config.toml
experts_per_token = 8
moe_layers = [0, 2, 4, 6, 8]
normalize_top_k = false
router_logit_norm = 1.5
num_attention_heads = 2
head_dim = 128
vocab_size = 27563
qk_norm = false
attn_scale = 0.0884
tie_word_embeddings = false
parallel_block = false
init_std_qkv = 0.0334
init_std_down = 0.0
beta2 = 0.99
weight_decay = 0.5
Below are experts of layer 2 (counted from 0) of a mixture-of-experts language model. Rows are named router (the router's row for the expert), down (a neuron's output weights, with its number) and show model dimensions 128-191. Each number is 128 + 24 x the weight over its row's rms, rounded and kept within 0 to 255. Numbers have three digits each.
Before each expert's rows: "comes before" lists some tokens at least twice as common just after its tokens as in all text. This comes from a sample of Wikipedia text that the model never trained on. Tokens count by the router's weight.

# expert 122
comes before: ",", " (", "\n", " School", "\"", " in"
router:088154167158103136080108119190103162143123115132106124133137115141128143133163124102133115104158149118132148130117140102131116118126112139125108127135111132164118160139134138137117138132173114
down0:137147090151140127112103165134135125097124100122150127174137134149172178134117129114139109184110141128116116135190102120132136144114144152142124137123135131132124137090113059126153077121138140
down1:124114134107121078157094076145150089139093102101183153139132117146106144103099140109118099133133102145114128195103151196129136126108120089134125134121111115116169151132135140126141120144150135
down2:120109141188160160118120134089134086173137105139092123131111119144128132174103148143146169086076093118130143087158165114130154109107123136120148139125081100151120079111146151117102130107119143
down3:121162165159175151095138162123132126153119132113103080135123118126124081141130131136146163122096145158106129112121161091154133109156121138123152115134126141180067111118108133128145168127072148
down4:147128136109126114146120118133131117139122090131116136108127103164151151112150109133146157155131171141110106164112175089079094133102158166105119102099118115130121113102124154145136093107146162
down5:131140133158139126104134129143158161152115054126112095107142155148111138123123157126152115142109114141127126158108142113181118107176119115124159129133150163130160110112097181084139099103119119
down6:097106143089115118094088105187142099089146126113126131129120111119142124112112131094123122112125112085113124137061141131100120120124161102144141135152107118140099158104117135101101096148140120
down7:157124097130194115113155141090132101160121154103113125120134117135127159153099144146159136130117158129119102137149144125128158126128152131113176143134135118151132070106140082168124117115104141
down8:146112096125126139102135126092095129143127150098105105155108113124125115146152129136126108093165158133107186101138117121173130146119123132126114110124126114117109162161139133146147148121084100
down9:128127111107121081121127080143112141112149126144133162084147154114133156079099127125079104111127115129161166145123122159113143111116138177126112123133126119115146131187150139145105159127119090
down10:113111101141156101112106177151171141132114130135117149118105136108067120082111091106162156126031134137155108163113140129101115114143133124132156134144124107155155140150080160120139127093096077
down11:120154124163123152104135166128117152147121152111063113164117115124106141154155125139115152123117175152095192085142134112173141133128143119108127105128128124188104147150099133117116165137090101
down12:117151117136108127134144123118146122104074093128150125139136154124100144072129136138142115116088087059151124183114123115121178120112117125106152103187113114102106117145139135079101142115108146
down13:132153137113102109083145088156115146101154129179177159111120134101132113094115082125104170161113147167148141106116104128098129154112139163150113119162121104124126121145152123133156130140158156
down14:139085130159142155102122103127152135126142168133167133131109101117121171132095092146136123086160127132114152143150107136090100173139157132093123111115107136161122103112162096118138174144104134

# expert 241
comes before: " the", " a", " his", " this", " its", " their"
router:135105131139158132145125149104138154152162101161105110119156156132111120136097121157115166099112090122132117159120107141112113138142142120098164127115136139142126117152167093143147160149116120
down0:123116143157126081135094152149121121140164135120175147139123087114121066137142144085151129167119066136113126147164108159135130102132124102124190130152175122152176141173154108132112118164159142
down1:126144125118110101119109158160151092162132126143144119175139132166140130162131174105130137097124124135163129138166160144114123139136165113161106138137140137145126112160092145152093133147119108
down2:146136134146134168147140146147138099164151081115116142091116142150120055116119094133136154136139174114154123142148090160129154142162087121112102135177094084097113108122150096150145118083165127
down3:156154120136137131138154162154117163146134128151106078126161144147153137162113126119166152120099135092131119158132088158151114140139101111140168062142124094097108105089132106120124158145098132
down4:115122159112111117120126139105142122135095127145124112119116124070156129135151135116127146100147138102142154105130125095133139117115126114126131149145131129116134127115129118112145096163157115
down5:112114127132158156131110154121098117090097095117143092158113127098115212116088138110129094118123099149135203121104106100133102124135176135139114102157120136141129104090132128092096115141156134
down6:138063137122113117118116138123163112120139160165141118090127152156147133113117067111099133105123120146085127159118151146151081157149140108106157174122125148113189135156150129112123080170155164
down7:141135140081102118095106094110171128107125140118112117134141111109147185128119140119135130111099066150114109135123161091150135106157129150144148133111126123138118119097107137090091141167122110
down8:159100135162105118102146112151156095168109125106114186103123088130114134139113103119115158103109165149140069122139127101158190085153040146106128141100147146113110134116111140130125150116091097
down9:159116085110135093140101104144118129161126111205129165080103125112071104106128102119122128130132152110093107145085116149169126120143122120099107155095116154150109132115080159155150156145087113
down10:129132117142139122099118141146120170103122081106124118109103113140139137119148091110122069112127142171160166134111109135108141152100143107140118141119106151138127120121121108111112177141115133
down11:114141148139149111144151124115146126137134098117095155163169097149111100151116131147127136151113100043132122150127118118109095129126117136110143124131123145167181154107157117124090173088114109
down12:129139159158121155113117145111160124138126131136117170138129096133154106114143120110127129103101166115124082135163138138097147150125159139114141122146132174113121122198155162145160108140119153
down13:152181079140099179111125140135098152136123123103098082161135132115123164149123160128138116144118100135129139082092133110099132147106135156162149098137141075137077123102135127135079129119140114
down14:114135146121113154148120092139127128111138193118153147119133139141119116113125112119148147138132141121117125173151115095128092157120129140125104152107129109123127128157190125168119121161131132

# expert 28
comes before: " of", "+", " (", " Apps", "\n", " and"
router:146102120140108138149096123149106113103108137088133115121156161110128118131118139134129089135144100143167134149098107154078148094149100152119125140113120100149153124105133157103147098083091087
down0:147157102090095103104134082137110136088134131127126136116098137120132162107130156117152121128105119092078125087157072138137133122151147136103122130112094134164119126119153087161107152125111144
down1:098142161107150128129165103106115155120185097124173190133130129142133094113059112042107151158133120170100093098112109133130135168109101146097158159144101141098110127079089087115170135119151120
down2:118123117148135143158079130100102138114091098122159141134127112133160128147095142142133153153129136091130120135105148101161131128116153160096100162168151138109139123150071121160118137158123117
down3:150115126121108146114122111139103116105108105129153151089125149144100137133101093109126128109095120108104139154119104124139149127093162143084157097143095147115123127124152149139131156148136092
down4:099129089099115133124150117145107175140139127125130129140168159136143097125156135095132103128137177165133134122127096112136139088132142120084160119122086162098133101120147095144160126108087133
down5:111118119138126129164121129094134108114108136095112163121127123200145125110162151105123128110107070095156143150079078185170146113120108130116088127150129104111130137122131153128137085141132158
down6:116137164098079109052146133160117121175103105150119143167148132140120110090146138101147125112144159132121156166096090111123093124106141116194118150159136084132114131145161116068139134129128113
down7:144143097141143143146153133112102128137089131070104102100117105073109144162109082146141127100133125128145110148151142114110139135128142113102083160064144103181100088110166174148102109100121129
down8:136152146126105111125114148110129127122162131102113113120154150122107110190128123113140156136100129141157117107134108178095116151098089111125156140096085139110083155074106137173148109121098123
down9:134114108117138124167159121137094147111166134171146083132103095088100063119109144128154118138085099086134107158109137135135118138134121196119130136135117096117129111157103150158109140106128149
down10:144157123131089146185156102098098131116117106149169133130117090131116108147081133123127148098147163141130155158128144132142115142126102147095146148162141082120130132140087126138128105100157098
down11:134138111136150133114120145125105155114140135126120165157107082160082098117137149122093122139098113111134110118094098134151100143103133144124103132124080148139139094074112144111112155108149107
down12:157151151130135152092135152149135153138136129122124121101112115166118119194145157130126110136100129136115133110122159140123083133138078117079113110134164131126121170118091151114143070120114108
down13:150186116127115126125152131108118094139149169177139135112091087158127138104181169067077109148099073121183139149117107105165129121149111185120111163125143133118147180097112142088123102144127117
down14:105117127106118182161147116166159139111088053150159118097144114137120142092133134134096115144118052123121113119119111148103138136114152107100147097081108117112100117114144133136176146086151188

# expert 119
comes before: ":", "\n", " name", " of", "|", " units"
router:129130116121121157155113121117127126087153109148126149072160145173150153152093135147129118160104176141118110125143122167148079179094119113148132163103117109127129131083118107145160131162128082
down0:123099139114137127140105104148140135138125138153120131134131116128089083130163133169125110116087127115104130108114168141165132118132130155130138144107055164140101154103124179145139122158078138
down1:074124087114122081143123122155105137139154128190139062141109140100112117118137106138149071164110119100150120133132097162150111093122162130137132139098143132120137120172142118090157083138144188
down2:182126134107135131109103162143102131155140125123125113135146115081130149114121140131082098102115145143163132118098141118157146097115075156085092133170088118117113112112144170140132131130146130
down3:093145135100122135129147126104133128121130111099175120143145161119129154167114135150162132157141082109106155089109161111075157150116108117112118117166126130164129137128155122142093126137109143
down4:160102177139130139092064162123141171121090160109122114137135116137122159172145136146138119111167115167148125172148103098104105130118104128133122122125144128120152126113133129159135101169139082
down5:107139171116109156164128132089122134129127121079154142141098113094170122157157151131139132135178128118164157072125121085131148130122150103162158153168179144124113108137134106128150163137134157
down6:076113143122095118106100149122128166088137138143147147111135136092089152112163129106147132148134103142055131164150139108195102134084141091109110135129123106120182118146129117115141132105077121
down7:128126084082127157154103120147107132140103144139147160111151141116118133098114104153156105137143123120135125145090134146131076153130131090143132159154160129146152147129088110160118136111167135
down8:110109128123154081096172149142150097128143123126096114185105181125146141169156090119119100130117156112134129136175127086090142114159122129131176110051178157123132111114126135152170130133134129
down9:134111173138178138126137140136108126165067119144141077139086093117115130123166137144131126134137145105140156149130122128118151151101094113152135173170141129140115106054098123080119122142141137
down10:177156152146086147108157131121154140068138137116097108078131127105131125141127132164155130116150120105124144148087148137089140129117135160128116131115131139133135125185134120125096176097119125
down11:120062129128180119091128146112127152095118132147134085177153149072130148143097169151129124114121148159152122138072126153109099129133146130163170147103155116111161137087178095134149120076126141
down12:140138165163096122110083091148106154094141125101091151129143104105114128099157115153158188147158113100126155113151102153172105091163122123113100120117123127151110121161174146121141101140104118
down13:100120118105135092145127127174120102110123102130082164154074194127117134150131086091093106115161152164137136121135125130151137122118109123112119151099143137124176084137143085136157116117144152
down14:105155159125135100131112102134155142140099149094145126097172085169165152140171128143122105116175164116092118123104116146120084127152121131121120136136139111080126109191120111095105155183128135

# expert 175
comes before: " the", " ", " a", " Representatives", " his", " this"
router:136173149157156109166105154109082209168154070144140136092145134117098142110139117163158130109112107168145112141129090127081137115144135152108133118168133172099097111168156105121113128120123131
down0:100126113168146100112141137145137092152141114132134089110115118152120168116186098142128137149112123099121138106129140106145145111166130158131133167137139164129204165038135131102173133138161135
down1:144101160164132155162097157093127116101140137152116115081120144140170122129166088118093135174139103085127130158148145161121122164092161132147137138158126088148068140152143124098108143103113174
down2:087152123123128109109102156110137168122132114137131126108171136135123103150150107123146145092099137144122080105111099113113140148135125131105138126128167134145161095115089137130153150113147154
down3:123125123148138112152132149169141151153133159092165142144097117103166116139159122160118109177148116089094089152153092129126134180105138123099117118096104144106096105180130092178124124154154141
down4:146121180145132152187084156132117174146158151132109111159104110149117144112160073125117082146170089066087053153153125148137073119140142140126157160136135123151163169183131152115129147107117148
down5:146133163145112130107158126164152134162140110132143133141117179144151108126156169124114137140118129146143129146120133109140145125101135116194140126134107146149094140150115105136158103158194117
down6:156131134126111135146166122133091105096092108125115061137155129124136163107150094158135140164123132131107145136144122087124131089147123102145149099089136134079168155092147101101153123128116113
down7:143168109158141125176117117115119122123145130149123146126168149119100075112116157142115137182116094100134103086146142123098141099128080149136135101107083121134163157132156161134122134120148152
down8:103176127121143178136108110081120155108132098119137148103152127104123162134136088134122131104143137120102115076128127134135090094108172161132156157131174123132134146111141112157127160095089129
down9:080104113126112101196116119141121139100149128134110145123129137130123131142102098128143124154098089110118092133093126154124115108125138161152160124141132088110150124109126129186145149120151173
down10:111113122141163109080135092114133092149112098121112078112153142119120134132117144124135160141149125157175131127129081135136135139170152109120145112155134156143070145160109150107123125096146145
down11:131138142124080152123123146165139158110104112110089093143146137155128148135130129057142106129152142138098158107147134080122124135113108147132119124094151119109107113081178149131122124120141176
down12:120111099094133150133104121170118162099123070134130164155108095131116106113137121155104096112120112089161130116124111165074125122149108174132155098119140103110146126145097137169117150132118110
down13:168132102098132169094115143135104126131122131110113152152136103151130092110100075110134113114133145122116127097120158118102176118165174150119135129068129148104093115118125141114089160134142097
down14:152077127136127124105129102099146152136136139175153101132129110100118173135170085106140129078146122146162132157148096098124099194108113109107087161101124137142148163140112136106147092109162100

# expert 202
comes before: " the", " a", " his", " her", " their", " its"
router:101127154167122106153192159102158149168161086131146145102135122156111137150162135097082134129140093160109088121127114156096110099109122133118119130155154158092124109145138106139120098095129111
down0:144112161116153078155134126120109107105135127137124105077126133123118154147096124165133108087123158147133142126100120128145091175109141131108107110112102127109058107137127130093098152119141098
down1:116080152131164115134133121135109122144109139112119090135124106134149112150129112138175114144111139155121089144152133135112127112097155142133104101123118114122116129246115097138102122123154115
down2:168118114150107125165138132157125140138148140158118132101152112151156119129128135127182175127119090134170125095112139127123124146114141132075113115142105138135181130135146156078130164102143119
down3:096127184189094163140120197156147157112145078128134111154137131139160122146144135149125121140150096133089116103157110068126125127139139130126138095135163145138184113132163112139139147129180131
down4:140101163131192146133137159144132149130165135131111165159104133144149121135151134130136160161122119116103073135133111129106147113127114106132133151122174105136178142122097160107143137169137149
down5:143127091132119091116139157146136190143075129173077144117093140165083127116146143107135095092128145132094121130120130108168141138134165116105097163108121119104116141163118153075129142122136152
down6:135091131157137139086140174180157156169120131118123081139140144131127132177124118133145113125137115160153140121132097111130163092164157126139089108139117119106100107173143101086093142111094111
down7:113105129124157145151117119077146161140147187166118154104114122149124127127169089100122115118131119121145149127135167135128086159085139088069089173170132146160133116124141159146149132123077149
down8:145118145092113127108135137119138119152127112115077094154083162114097105109133117114134101114146078127137125138140128105125134141141127107128110163114136130132121154108122143125169110069143122
down9:154118111153130150111214142131108167137179112163080124139095068140112147104152071152088123102155107109175092135171164134116141140117133128096113160100146116085110126125128122130132163115103144
down10:133173118142114121138092117162145135101125151106121100138131112130131163140126109148150107164148134152097089129102170113159126076135183104104110122135159113106162147134153117110140084142177145
down11:107141136166119141116147126135114139136148128106154128164107138122115104122109172148138116114100101134162091124168149124160159138156120117089133129142124138129151119127099110122112133121122112
down12:086132117124156100141120126093100109126149116112131102134135188118124122136140127125165129150095125107107123137114100155144079099147125118134140112153108115172129144136111122134123103102128110
down13:104111135150146131151136141154107136157116132130108081107128123168107110158101112145179156138123115117145053165093105145144139156139095103157145135106077115114165130149096174140126101107091117
down14:135146115133102162120121139131118112112136138111144113157135118123121110141117073154163135118104134107126178121138119126147081160162123115153134139127129139164158109087120158154078144115109137

# expert 60
comes before: " of", ",", " and", ".", " in", "\n"
router:100149141157151121146116094106128143148152104129142155131106146152121120141154157126112096129165133161172085068124107124127139117115123138140100143126138165123097129137125132150127124085165154
down0:140140150066147094137147125133124130135163123119147134113095092165124079121141153127102131105069139081132099145100149152121147108143099124110132176110144183104156142116120103101137137107091122
down1:130112092139111140128131095104139127137155128165132110110135106122099118132141120173120116142129206084148119097171103108089165114121108110162138137120137149092183144112098117120115120131142098
down2:104148145117098111087192103123120138090112099144103111126169119126129159141144131132138102119096155112132141155127122177111130131112115125209115103113143123082080130124121137114108126115138112
down3:091115103106139150161120069154136106130162100113164117115148146119174127107095158177152149122158124136142141133145110093148116126150133151128140107166124117112125099100177107112136146141158167
down4:110121119085120140091188144129068111127117095136113149152164155136115121111149141123135125136130164085118111144126133123160108124155107136199145133069110154119156123101109184136102164109134139
down5:148132166135121142077194094112152116153112113137124122145130102069128162113111131157161160105112160138134118133142101113110140146127185125147163135119167138137060087158126148115094117125137105
down6:140138108148145129154098132166096127119150117044104147124122147190106119133112121132118144134112182135134117106104156114087141097135107103093135153122154159085174139122125117143176104120153093
down7:113112132124112098123117120186110162100079184136099106142107092132110163126146117121143122121089092106076114151124109135128121119135175125106122147150177091125150129105137194118069145147096077
down8:122147118142079142089147112072155116143145095155117145165142109130121188110081143098128165154123136152144124122149150099102120143145097075144108124159101168176177111124100067143126089124144137
down9:082111132158115172102100154158132123119117120121075128127148127083132165136143089156163167128141128165128147165167125094174131152139151117147134134067120136122154096138129147110153148113130122
down10:105123122149160142137148152156169109134074152126134130099090146135130132167137121178176110097109145145113148118164151109153128134129139056142125157125136083090154153167132116114091122164142098
down11:125132130154146109117116189136159111138107131124133108142103137164156142208132115108155098147125189136155105137130137149148167130130098067112122141147147094135133134131134112136104112103101105
down12:114156109171143131137119139135156130135120129190107138119146171138095103128111114129101125160153136085131127107142120159103082135135110114130121116128138138129139135110076133146104114102153121
down13:105173122143159095142117086129150151159137116106108115069103112122148133110140142136109159137119110129149139122142151127138128082149140180101133112134139083118139118210156096133123161134119119
down14:139155127136080143123085093111122123152123134073138116124142101108133121111133169088157168127158118154146133122097094118089156139123140167112161122134086160158095101152088071123150123140122173

# expert 198
comes before: " the", " ", " office", " addition", " a", " his"
router:157120170152160171132152121161147154184156152145142111148118113129125159163158111153103131098126128107094157151161091091148095147096118128126106164131106144133133116138132101149115105149113103
down0:118147125096109131106135138108107113103131128166132162090103111174102122107147135139097172130174121072154101143154157097146129157121112112127148115164130127153135137093050172114160116086149106
down1:140114090093163143169107087134133134112115133105148125107118161093158121063132142104124085090086100167132110152136146121121126163111104101120143135119146132116088103157130090102110105094146093
down2:151133105135144116138117140125124126109122122126145144169095150091112150115151135079106095144116137126140128134146099121087139111139129129096157101136096138186101139049145125115111143137122181
down3:102098135139138139121166130133161086133145113117093119160110105152110124131122120082127120133094131082128131111149134144114122154104131102156139171094155136100153092103146134135135192082112156
down4:070128133158130113151127107131115171128130108153151097089126112155120113121102126142113133122130114142125089119150140132084124120092129139104126095174146135143146129215138100151090127095139110
down5:103127073107145152140143128144100144123087073157116096135125158111117112129137113083126125116123109099139144104132090108118117161133148140122148117057136153153120141093143156185132128168169128
down6:109183140141109118096151149129126091129137151174114115132168127134102089176153086141099167126110163071142121129143148140119105121165144125127131127121086116155099119103125113121153132156128173
down7:107119121130118166140076157156109175154115159125122128142138133106145160119140106099100112117144092168118140124121162167088126135101155126103098115128117112106105123142123133135120095113129101
down8:142108070132121165146112122084137158106092122105170115107134130104112158126093155148126167161134120136159132117118118082136127135116129128137153105132128110114130172106120123133102107125176110
down9:134091107137168119113130160120149178119139045129161105093125123104134170155117145183120131144126120167156138128120158172102117126155155112147130120145116123146162109186098123137097119126126116
down10:124111123140127083135145083128133131170130130125100112145151128184158101134115137110105111093125053079088123103118124151110124125125113148086112077152143112077140077173159102124118164127078134
down11:154142089123118078107165145070143147122133131096124137166135137127153154165092168127140152134131155132134121104116151140144147079147161129112111121112140070133103118093154115134104149129134093
down12:085147075184123105123166098129094160112113108153105109144130168126164100080152141107119128104145117108161142095122114099086076145159098105127134130137116161096152112175121111150147090162127130
down13:075158130136115141083110149147140153109114160153084135146146120140120132134176104134130140125179132104166150112134128128119111132127129142133129129177146118162091128095142137143171119093186145
down14:120141159148118169103115147120108103138092165100079106137148118140145173121158120097155141133138115081135147126131129127128138101115146159104091115094110124127148144104133147110175146102132124

# expert 224
comes before: " the", " ", " a", " his", " this", " which"
router:120101126106148156158134146159150183172135156103118162115122133144149143136153108126089123064125112148094121157152113155152130120120103123136123135146160115128103100137136118114114118150088135
down0:104081079127125139116157088109132142118112154099129116128090142093105117097133114077112148084116139109178165163140137113118112150114104092154083122117123098153151166139150139129137108158094114
down1:142143123115128150124164174112124089137116171135170131107127136102154141105125128157148061131102170153176152125139107152140136141128128081154111123125152143145110102057105115110111081159155129
down2:140079107161126100131087114184107160188158132158163122107108095112089128161123168134142110086082098161097121112129145168125134106136109146116093143124089119124119146150131106121110094144075117
down3:152107108098116123139107097182150146186093157136117140114107135125148118117144106104121109133114115090084138189095165110157113091120118119129092199153123128133110136169120155114114099094096152
down4:144157117161125114083120154122147133092168096140117114155120128120129142111164149179103145170163134158181147141130109168088144142154124160122142107126120144097184116063129119131158162138165143
down5:098128164152110136163113143208131193153138130199160137153147131145135104119113111107149094169127108171091097087100163123118110128104115154139142110145126146119111152201132095161133128143114138
down6:132099089129152115095092114152127094115168121100118141132147100106059070098128162143175104119126141127137112130134133114110161152112118097112158122148093131133122099108117123132136121115165100
down7:113132131168102072151158119164125143107107134116133135097100148101120112115110150116154124158127124125101117108146166110144137157139110137148101142112120163100138203186125118163177106103126109
down8:177152105141114103113152092060152098097146096107120119132146106097082121128101103138103196138127156104154089164133142110121124119167158117114144117108123122169213147112105158120127169127150112
down9:116105085088113141122121130151094111129101139142179099135137118114152152129116147182166133097083083125114132120132128162120128138149114160168121142095131114114106120136145132085087106139089106
down10:143179099158077097128092107127122160106156103141174136103112118120131128148121136109112136170119096147151121098132163138139109110121110140119141102136110133143132142205136147119137088129165110
down11:122068108114136148120142098136099131106115141105099147086120151125120151133109137079108104087153168091085154194130087127126106155104134142133130136102153116116066125050148136134130126140121103
down12:145098079120180144119131099173109098167088148102107139141091071109129164122128151108120106078128114102150158074118144136123129095101147082105073153094116098095126103052128160156166102139122112
down13:114146124133144112156133133157162155162138124111103156130114120069151148142161130100123133150121085150170173129075083115122103096095124145163114149165129105139096139129133129122132086130100079
down14:143185168130081135128165132099113111104092105112172096144164140128133135120111119141147152197133153112120128154175127135152116148159132112127125129134116143181210132141151104120152131132191158

# expert 125
comes before: "0", " |", "–", " /", ".", "5"
router:119150137128113118124145157127119154096136147119159107157103129144116110114130134139155105165167111110162176113102129161140111137158107162122137105167137082132128128085100130093137080122149117
down0:109155107123150160120117115161137136161114112092199140162139178101155134118121151152152127151137148142135153135104066142127110105134085180101111140140108125086130151072133102119172146131091101
down1:130120116143084126131144185112110109106139142151149122156129144145142124111159076125132139105111129158105094128090102186117131105104129123089153111113147149107134133143126116104148116136107155
down2:136131119111158136138131142119125110137129155107158167132124121099183105152116155111129096154144112155150113118107129145136140151119095151111124160180123105107078112122154132111159137090084144
down3:054129119144145151112134099148162134195123097124133111128108156123143150103119120156100120152097117133146172128121138134145141109134110187132124144132064150105139190059127211125118125144124115
down4:165074104123178132119104174100142116133094167110122126104165132096143146125115146133132106091131144104109123140061143144161123150110148123151098126112156101088131106106130140079144161110125134
down5:137128118101157152101178106100108105152104129127123116136134140139094179105128142138171131105114139120136192157131106074169085116108130116123142103119094132162147118133126091158148141158131154
down6:171133132143119118083110159169091114150148144119106149153130121140118116139143194113126123130151159137115164186148124083149089133098138096104062106137130090165139115149103128099112126130153131
down7:129135148144115103086118106125148096098090161115122141173140150125137096131109110123133099113131081168132127121135158183137182134090117131096115137164131139110126117119124154109127107123117096
down8:116153130080130144188142114144124145105154121124132139083146148146115156132123100131110128202107146134147101099122117088113094115124125131118119137109112155111110121089124136131098140152167144
down9:141110177099151079155130134136111092099146091159147122120141149118129110115119114124109150132122101127128156108129119117104135144126108127119156141083143097137078087168139133074106109137140139
down10:113177097137093108104133108132114132143127166055153124119117138124129147139122132103122104152155170134122094130108124113169113116086161142111100142139107184100173141066135174161089143129131109
down11:090145135159117125104153175111105101112138125136151137159140105154106153123164145183125171110125192128129149114121134123103124147120142102117101127117149177137170139141094150135126153147132127
down12:100133106106144136184143185122075136118164123140107098095117119155128145148128123136148142137104121070162140081159131069156110117155150097163143102091086140142120105142121140114134162141133138
down13:130102103134136154157135176142143070104103118152161141132163123106128137097112111149124168160118164135108151134112109115103175169105133113160122085127099127114142139118118125121151152086100156
down14:124131148106110141137099122168129129083140188129120095126086114141131109126093139124134146136151160121145117101134108137131119144121147125159161153160160119149110122109150148110085130128105091

# expert 31
comes before: ":", "\n", " zone", " (", " information", "\n\n"
router:133164084123116126125131147130101124106145115144148132102149145143162151134130135105093109175111140092118126089133145135143131167104112112162108138086172148116152154101118130131145134172111082
down0:110129106098097110130132136139141161100134134152074108140148112110118140098126095121167135110154145119127120123122131116127153120095130123153111123109139139122126174070108115114164178090117113
down1:107084108154109153117148168148122138142084081160154126122143140136115137122137133164153123126120127125118113142131095119107111139095159115130125120092129130154132043134147105099153101086123117
down2:149126115124154117142134138187124137138142157120120123143158138137092113131087112105130125139135192186139123163094123125187139140115153130098128119139144153151119125121153167178161124124128118
down3:172123163100119121120120128123142096149140133137182095182112105140131115110149109123153152118112176120145158128146109123101131134150141114156106087129123158099154118122119097153121108124128158
down4:140132112128204119101123105147102151106155143091157133167116150113117147131145160108153159094100131184141144115142112127120132141121139117123115130107115109115126168118116123149189138102149113
down5:108165095109108099110148130155126135139142094105110150150109074147100123124166122162125178129130102134154182123128114125092145089162125095130115079149138158113132103137145120109127100150121140
down6:113100180166126134162125128135122111109097096112180134136090128135146093141124139106106138157138134133143111103114131107087133115121093068090159111106141149132174118117127084130103114128172138
down7:156131133122128179158146154142159179119100112078072121112135134105110092135111090140153147090116174113168099090078113164113124099124128081181100117142089138122089147098126134080140149113110079
down8:179130191136101144097107098127162136165131116115107132151099102168152106129129123138121153125147206118157135139174106121106159161152112109129131092169126144157122144092149128080108118156121122
down9:099129135098127122166158128100140080103108170139156132099168139102091121144077147122128151133145101157134094122121099167210101134089138171146149187154111112104108142088106143111135170133111096
down10:093193169121097150139137153162160138129118121128129145145125132134127129143145145143112155149124141121081137087097119129130132101112157148122124103106132128168116116112132147120111141124112134
down11:148106142104099127175114097087120090128179128116138166112171126134118088160114151119123091116134147156125088158114130142185108169083125163152174149096125108127136156146157136166138142133142126
down12:131199123181136163114171124108111138129110108099084101167117080127154130137129142119096162142132139100153141087145146107099088089096115123144110142089163131148139103092148099145153159097124094
down13:108158133120096127118124137119145167110148118119116099129115085148164129144126163130105116117143100106141158132088124157098142096164109140092143153136170139120103161107119137139102114152104090
down14:129124078141170135147160162140136097122111088121125146124091152130089144140146162119160123141126114094120130133102089103130090110093158164157132150165090089114121137130113129132133132110125110

# expert 221
comes before: " the", "==\n", " ", " a", " ==\n", " his"
router:144092171151097157156169135155134132166136118153154076146138081127117143127142122170096102131166152153133091139143141145114107115152094122160136169138131120125113157157188123118084104155120078
down0:131172125103089172108197150126109139092154133121099124125109131147125141125128106135124118140122150100158155124131131136106115123139162112162177102109094133163124122079081123155148147085120102
down1:122147115144154154137125123127166113135129099102167124124126130100107157090118174107122160136140118091053143120147131170156117136170162162125077175126121096116147146095116133109129191144121139
down2:141137151125167107085101175145115158171155152132142145138119149098166131139091097117156164144125136107143129115150110161151149146118104081092125137120127107119168107188144145107145119155149107
down3:115138074146149096125105119169113144135116131158114159132149123130149142073138133115140132095111068105093125138108163129121116064138095105132135131125101119152107078159156222113082127126113143
down4:136137134141155158139118100132113147120128174123149156121100083125137147169170136139103152134136151160134136158102142134171165105149153133126127127128130135149139126211145124148108076160186074
down5:128108089128097102140166098177143124149121112128164107100136121151148115155103119110141156143142111168084171137109121114130157129126152128152167103141130115140097110172154143144094147119159179
down6:125158171120093125129079164084109132153138116137133160124105129155080079145158124120109112147090136142172117125120110120152136156111126140155093135153137142100138132123153077167130109125140116
down7:126118128113153180106106134115144135113132111102131116117089171095071177114116154167083074147099114131157150147146125143118097095170146151151136162137119119144140114128099158118123120097157164
down8:108087093142171102184117105123171129122115129135127167135140131080130108165127132096135143116109136120085129160089110165198116143160115132123153149102146124130110127134105116195137119137121108
down9:146164100115130105131142121109120146128136102158162184142111153142080133108123157141071122109118164125105107130139105129169135139091129134090137136157126055145118159136136121110108158110147146
down10:153085132140117128099148163172162128113101116143119163085140125080119143110073145122131151132135132177110122088110183100103127145126116122113139163137103175150168119140110164138092138121115097
down11:156150140145145147133105069078107119134104143131133112106100142144125139103141160130092127104176148150150154135147152122132120170107109079123119110108060141112109148193143108097126118175106127
down12:152131131160150067144119108125144115146133137107119141099129139167146118134149139122164106158155115147131138136135173113141078120134161115126138153133144115104137130163122122115122079133136116
down13:105108163121145101121111144116128120117152145080161146127104106104125141105118167170107091161155115171130161123137162126181143109167128144096136133091160133122138134128090094166116144131130141
down14:154135118138154141110151081151123136140153159133128101146122121124138176119142115119112155118165135102096158110118111101103109064140094134136140087097114112145133106142132192108110149109125158